Weights of a small mixture-of-experts language model, trained from scratch on English Wikipedia.
Experts: 160 experts in each of 9 layers, 64 SwiGLU neurons an expert, 4 picks a token, a softmax router.
Training: a variant of SOAP for the experts, 332M tokens.
Below are experts of layer 6 (counted from 0) of a mixture-of-experts language model. Rows are named router (the router's row for the expert), gate (a neuron's input weights, with its number), up (a neuron's input weights, with its number) and show model dimensions 0-191. Each number is 500 + 40 x the weight over its row's rms, rounded and kept within 0 to 999. Numbers have three digits each.
After each expert's rows: a language model's description of what the expert responds to. This comes from a sample of Wikipedia text that the model never trained on.

# expert 62
router:491550482537487459477419521490507474540510490522499489486452553490493538466463486517514457516524542496511430498482464444502495563528588490508519469568512531470508596491459518453569441549534374529463449496479440529534500584475531537453489522565561532541507510492511485506544491497493481504482452589521512482495526509462481530437510519516545442490505595487521500485550535520576583471540554428488527502570456474475446470540545506492511532564436494568558473526507573489446521480448518530503512545562447460530458471493476466564522510481477428444489466518561521561430460546420469471
gate2:435513516582459549542528545523497460553428556519584474517511549575524557500539468533487483510426485495488500547417520525452538475506512512516514515556514484457547456519442514450443420491532464525546575445517448569537465445526496402496475455515583508436453504509509460508522489573484553465492565514532471460433469453565560550480485452526513554517472541519499546455501514568578506506507497498456520537520498482497558500449515502460518500428503557474521469492529494539528475528459510497468489486506482422549490514545477541489512483482457518459486396601513516489482452559564468438
up2:515512543457544580503521495543504528467467519487454473386556600526510496473530500502507437457518553577453508590478492466438562516424478516481503466484484520479473512463552558468463511546502495449485482498528555501454487534442503499486553459546516497464460532512446494457459516545525536523509433491505495469506461471474570578481472441520543519441415492475507442447466477537539515510514559507559521491492471584488493494484484452509438547594548496498472438489449490492482489439433431457558523575509444460498499459527506472499481435520556503549559603576520525471536478528487509556
What it handles: Final pieces completing a word split into pieces, such as y in sandy, ot in ballot, ater in wastewater, plus common nouns like water, body.

# expert 23
router:489550482485490480413455460481427468541544462531499492617466569452474516489443513542430458408494501465470496484502528413499485523547585489501555487528536528556466531526475531493589490503524437488509470575517463505468497534501464548495465538505501499543478510481385468443518534512453498481544501528475516395444508524461476504478547489512505467494497541461537480452594448559489542509515518471452493697572525485485511450483547520476490501508486472504497482458519518486467551520464534531470542520521451535473497471510485457466534478499448459454477441484540526481515465461470474493
gate1:517509529505487526452486474519454542448545496530462616475463525487526513490409459539471442555454453527516495502499427472449509554546544429519518455548472444514501474449482550517485572497584506516487476542484493512422519474512494542503493460516515465475498497443476420523496532458523533466558500469476501520475425516477446464512452522514522501522554556566513508483572494547509472442514546481475529483533487463519584489501518555446529452567499451472395538514455443397502498525519446577471538466440479460523500531429460454462561484476473508589481507518554402518524458505456482456
up1:509462527462511464438498441559393492555458482454530463503490557490527505579473545443449513546442520480479485487480508481476540478465618476483508485452460498553478505465520585543471499526479499469499555506500460538470540596447446508488521549529442511524484501421469534506533465516587504459508472563484449484473456513485461429550460498504487501479537502478540462586526440580509451519487507515534444448521473439499535469450416557506505482492495470461485467508517521428506492557504449544491617532460493472474536417566537491544464429411492505497471493523515508438458496493479521540
What it handles: Final pieces completing a word before punctuation, like invas-ion, candid-ates, nav-y, and the last digit of years after 201 or 199.

# expert 5
router:509560530441512429488470527443481514494539478499531455537510510460422584456517481495456538472511488442505517435540523512452490526474501491477550510506453547574522526558453504419491476541508472480461483494434472547490447557443496516529447556566515549548442472498461471494528536486477530501479526474435535435502523521482532576448519489502596474458493530506542526494561465512588484502562508464468468499494504468462478451557522467533491549484392472553526462508429463516466543449466608547532530488470456436546474441513456459558568506573507466530447491580509464548474434482484469507
gate0:495503461479435454480498546459430494468443503517472496457461558446531536532501459514484557582503472511480518567474469488477586549557507474563450481466422537426581481547461538492469566567450583528571494558513439485504493487471534445518455503480524437500549474501548476498487510510391507516488485486524513462484505509545515477579512506494536532489441491449488497460491453499524472499523398414523514484464497508514475463500520503514419521518502522499536597485484394572497468474459537436459499476482583491529425474522404494487474521500536449516465549435474558469511515490500536502
up0:508543505469447485537508520501403496559508433446504565470477465509469544553468537461469473520515507538588478521496459521520484460456540401471550514409566458613519496524438536483515479503499509529613510453508474492493502474504534563484538434471511493499443502536482477545474498467432465539521522462500507478476486509503502449482416521544566477544452483474443586475480479432480470482506489504514529483481490481495525570405456505519433468498483540539463532583421551498479496428524468567490528466441493548545505485479494514541463461532503471531525498483533432489567532566569442450
What it handles: Determiners and possessives opening a noun phrase, mostly the/The, also this, his, its, these, often after of or in.

# expert 59
router:495516508489538425436475480488464448532566519455518435551455479485479520476479505523451495469551508478472502457462497460511474541522578449557544442522507524575497521526441560425517461509514430525508425478476438564516493527447545530525503461502550516540438493509489484479540514462482554500477489502465542470530528544482496536447433445481515516451443542466544529462532419580524520513548527441474441565529491487461506472522575524505512538532480510578539483494477452476432572455479511591539531430505458503482475468485479455503489599549495441464473444549527438553436456424458530450
gate0:485516514520454525505475583515509514449504499481431528453521532450538481552517441541521535489464503508537534463362582485514506520514476453482513521474564497471477483491510565540451453456480464556560518487490547436446515468528525466591495491426522565558457452500475495432506487487483450418434513512495444498503500526528496526468535533520460485450507423483522486444447524533488468502557440542494484514544598518455521456533509506558431461527473461524581453501507530505430502486509483435552574472486519474505514466574463435540455555525557517544500487487469568510518431461595498471
up0:522500497409506452520522519512518466500501538468523565518477497524505538518535510497467503558455467554532433425531522544554447564513414467497524486500503491524501500441478561498507449486481475489446488473514571544469537546495492606436502445592529518486425486465473466625413516481550533473537394488544565450480483436475501458513555450533599516492478491513455528477544498590509539507520511506485450486483533513559525473486519511481499541549426605507529525551516514437470479511574472504476527517496506478527525460489508494425556504443504575581473499525491483489449489478500518523
What it handles: Opening pieces of capitalized names or words, like Fe in Feed, Feelgood, Saas-Fee, and Co, Bl, Cre, often after table bars or commas.

# expert 6
router:462571462462455444472452414500450455537509503490495486548481514483456504439444457524468450449464542424510443474498449463472466515526523509562581512472535514518491489535458484506535428500481438468458406525522432559562468553474518588513494559496529507513494511503465440463530465452472511495505479498521496501523515535507486498458543538570514500490475585457513508478555483597503550521491541499493525536531508495456477450485552463497474548524459470479551492482490503406486555479456535489491586481503420522481476442489449505507601539538417399476459488509553492492490505485376544493
gate0:555580515485433486437479469543525470520546445487474509521523484467499512479448484596506514560454597466574471504500468499519482543532469512507505486419537545500517439536467524529546497490527569475531505515494464531425456482445527534524492525460506492501591558526440500539504588480505517478501579521522460511544493536533429530484616501415568490547505549515516443523571548513532543476446488495454534525504523419498457488460561463466480474519502488532501538481473535451542473482505486452507510539619527510478472510458498523483566517581493522472443522506593491534496540419465538460
up0:565556560544549531437456480517522479482480580510507438559537470495492456452476512534433542532517493499508516472523487511539523552562470453504573450444454480431519469472473485508471476479529535545516491488487417434523466553505521500456528546478457561422520573484510534480478528421497517527485487544451482550530495513536414463479504500502546489505447564461497460409481478437440460520564411447538476482525477519496457487501491521465526544505566481526503460451518537604455433469513459539468522545489554538477428489488539518516564445458531489539441477385515480476505476448450476461
What it handles: Mid-word ag pieces (coagulation, extravagant, aground) and ordinal endings like th, rd, nd after numbers or years.

# expert 31
router:507544526504458436479478486473507499547531481509477465551446482510415525506476485482506513431508484453468530458469488490467481494453575508523537502492471544584499543537468546474550471495481481522490464469416457525538508553445461566516520467485527544536394514476501499477523530474422541519431482504409548441526518570456495585417438434477483493453459497488543528492566416551528541532596525464449488521529530486498468465503555536486549524548447550590517478501481488433470536456444514536540518468515478468523483483495501488529516570527501411521426491516531442596468491434489497474
gate0:525485511500479478469559483511528531559474512569479492503559505474533544536570489522424530534402491487558479463520445512447536459556509538445492524479574484520524470475528526543527441563486529478468542473437510523507510568457473504561515476563482488474512533427543494479535493495462482490476495474483562491558506397493471429481466489503512500510483539549551532542439403562518556504471510542418465515525406437473427412471514529485584528507487512502517506512467420453501505524398495510526526492454495539522473429456550461505542541571518449491496476479519428542539463436512512563
up0:513553542490519457444497533469533505442535404516554502483488461551502461551437465517496552538472490514503476461494524551497483460463534514492523444477420526485557499501551527467507465513449504526518515491478465465570522468465464493520519510499378615474495586572472532466510447570566486595539497496464561525515499461475581529458466458517531468571513462498488560523498521549503517483545581549409569524501481457499462462499457534484507535502589495533509484532512501475466417491515512567540511469587454505523519496508551555484464512586511469461486532487501426474534476489450535557
What it handles: Second words of proper names and broadcasters in TV, film and place contexts, such as New York, BBC, ABC, Second World.

# expert 26
router:494572572475474466457494483452436476538523494541525453549479537482463534482478490504464554504532525479465540481454506386483455532527594425469527418516475515551525563525444437490501459479560473555499470463462401513572497542456456485460486537483547492533447510498496536497581535476490483497491519491467537522512516559409484485490514458509502511413453545436562505471494476537524538481532491422496439518510522528475460521497539519549535505533482516562527469491473479513455563466407501525495505513563444441563435432514471527532523562546510438502459441488596445541528467489477476473
gate0:456525537552492488487470547559549452536502530419491552464508498494492501508482476517478482533464502476548535488487498499540557504488540436476427472485485492485462548493487455504509507473544439501526512431544540509532495508513452534432497448583484520456583534503466506490512466502484513480548476426473480489500542443467360455510610523516468511475508502510474518495511485530491502524466592532558476475515463435452573521491542457635579551542485494458507526570467586423499515503537511489507563503490541538517501430477496522486447510488417531518493492529537557623444452514506463530
up0:501570499448591535501476493519508516541462497510526500458477499478453522518545510440518484591501491479436534473421462524429541498472541417423487473474504541500498543563571469518551497507456453579575532459523484480455509495457474497452508459435548568503527487482538529539513416451470504500496517535521512586588579502527408505514477465462496460440541458511526478525560451527555496500493498454453455453519566515515522534507450493577568533575495469483450429505464505502501565474535581464554487445558518513525434526538529518498450509472521508416502512502529451509490548498463536471
What it handles: Lone capital letters ending abbreviations or codes in sports tables, such as W for win, DB, QF, TPE, NSW.

# expert 16
router:488533532478539429463482510497453499548551482582500464579474546471510522470502522520532540482515551463496492431468545476485418572462512483546549464570545479532502494530477451485523467505532459521448460484437488515537500528432532522511470525497522485609432489450499518477505542480468559459429485527494512487479499585490579544436453423497483483474469515515553486487496497508498562487501472455513485596531543478480412504536527537481508507551487509560498508494471509467505528398482527516516515442583492477460471501530439517475472657583532460469453474527549545507481479424458541471
gate0:451528558533538494423482485485498490576557527480505429485436503494527519473506458537498537529401462577502517453554455504531490528470450541492472500499496514510459465498494614500463472517533379469489508551499520490406538520591577464554452475504493532583538561505536536468523486448507395506532510510582460492589464491450555535459490495496516457555529502531480422552480485480538468499452461443516490479458485493490424491499550526493552527505530517520498477573581506577482522481443501498514526512586429455525496512508531540480497518469471555444492451462484465502471504497529479470
up0:513560466488560456484501567498531513502483566512453493441512524514487533479448542525566573515495468612525492498580469496495504536497518535488503574473514482504539553475556406426513465546533472542468528586527519578486523427518563470519485528545495502459473470473486508481525430492562473544424525448499499574507482514487471515549447448401467433497521527536423384473520567518476529508473481483447533490442461457528503497468547496434538527419485457560526512549523495434498541462481498521461478493505512487523529553546495513526529577495465533524420477549500518536543488523477500435
What it handles: Single capitals and capital clusters in codes and abbreviations inside tables and lists, e.g. AZE, GP40P-2, APG, asteroid designations like VN_{110}.

# expert 17
router:519490489486465399485457537432427457477554431588582447559460549492459513519515486510440532485560557477507464476488535462544420509515503427545558453500479489537451555524513535449531422493501457544558501552485532532577523554486540534485484492497536498526471470474478495488541510509458517484501425525552508483535524549443542485492483462553527503462456493505526468493540497597530606530468529443499448644578525458522517475554518548438469529511508482494511461502480517452444532505499524521513538485505482465545503477517429485503513515572520492454509478568534553538432478505490501438
gate2:458513590522514479509560472576501551483463420547521480552587500448465522493511504571543619464510565519463442511563512511472501569465448533468509488593509456507497487548459548453556497522505513533516494451564502504594432467491433535527477544465475455487436516440495480474532448515427433528509502482533438477477468477619491446489471465569509415547495452522534494460512469543503528446489524509494482507470484485513523525478522503473506518506562492564519502527473548462499535460467544501471467554502499540545528524530502476453443475516537477534483590547529594537469520487548521530
up2:453467505471506534392566450429425447505434595506494464521515535543464467527474442428491483549516533555578490532484479536544499437511424532529520426495533477442509543492468470484537475502446571483488523537526607575501485523560510471570552474498558560449443493451508457480501451458478472476482524499508466534483535507489431458509493531471534434512510527538512454501446503449502527431557514500517497496439510520496494472478464508476480504454590503544484537454521455552514531477445525505516513462457502550543507433460512434564529578468486575530468497450472500512538422502473450471
What it handles: Word pieces right after a first letter like G, V, L, often in German, Swedish or French names, such as G-ain, Fey-en-oord, Allsv-ens-kan.

# expert 32
router:501483523488548429461472476478490455561545515480513430550444506501489537512470504521459490463502514473486453450452523485471484591530591466552546436497528490584507499518479524483556449535509456508509451505441426511565425573453534527500481518547521503549463472484479528451536515476453556474451473560446519457472549539482553537470446405492480530454431582486534487445541430570533523500543519450524473560511475463482492480543597515472519539541505530530570449460459499513427559452465508549538535438510455519487484450504466482500470559532496447487445488560508464566444477463475502475
gate0:518532508497536414551511439495507494540515584457476544559471543486518565525535555496465473502482452491545452477488506447439570470472526525504486450439461440478574452528540499503511436558467518495553510489515476486546434547486544485552506522510500408522506442510520549405509504560472481458537490562479478520547469506406555479500475493445478476473438508430483464472534501499529498433489517498498510538493453567537467486569490484479536573475526538479561493515490561554533496468483475488557543463398469539483437454461445429443453445517535449528491558517449474552518560424459523484
up0:541519491501479452484486493431496443507476542516495466549537419475535450503469507498505438506555499488486583536412507538581438448452466525498533470508566509498556504486578532460491552484543412460493480581497465552478526435512530482537481456497489544561448483502459544588406460489532515518490560467529500514522447456520486521533550522566535541517531475464602466462461484481480502562516572487494441542554506512430551459453503533455488543504497493491503523437524537494530439502471586472537514550510543519525452487513512570551541528557432428541532466447493464529498560487496500562
What it handles: First word pieces of names and words, often Arabic names like Ab in Abdelrahman, Abd Allah, also Ham, Bur, Ab in Above.

# expert 9
router:520505508485513408465478479459474465540530527485488422533454505503471523483475468515448503441548520456459484479458505457485453530515578457562562468518511512587527522534484531423551465492512453519494446500457432541532453516444539519520482490511550507535444472500476524458530530479476549490468467490457527455516522547473509514455445424481493518459422546447541525468550417559547539495553543440478466533554495471442464468516566532476490532569459542554552455479481473486442565442459513568555537432503452499493466478526472460487506631541485446489484439537499465568451463454454518450
gate0:496454526490545460491511475540546473460481433553546475547509563535471491547517468494463533544516450493481478487471568506549553581572488541459448504420519500588500586480447437484494473622485520559457561482499491529415446490501478522511508512507561501553526513509495513464467456443479487488514506456471439425508483447420409531423429507394504477471464511531565453484507460537504434487460480494458433499485538458478535433526481509517513567480474480476525530502444486527463519539506509453508440501518488436467429468608491545509469501516498477544521477522546532478478494458489535485
up0:426511521465492559398478459525378538509500575445570470520489499505561532441407466539524482530426469503523537473477443442529460486491491422537470493523486481417503483539501487511440487468469553423538513468530482465464484477468572430475461514530464483521506526588526478494494535535507432565478557489508527595440493520457540444576534509509553504549534469430505552468464475516461505495448518533519514505494471470468510495426465530511522539556407531510520541521471560530494527468485459463429540485465488575457509517439543559507487543562494505534518494508551508448501497498492496529
What it handles: First bytes of Chinese, Korean, Arabic or Cyrillic names after a Latin gloss, plus word starts in table cells and name lists.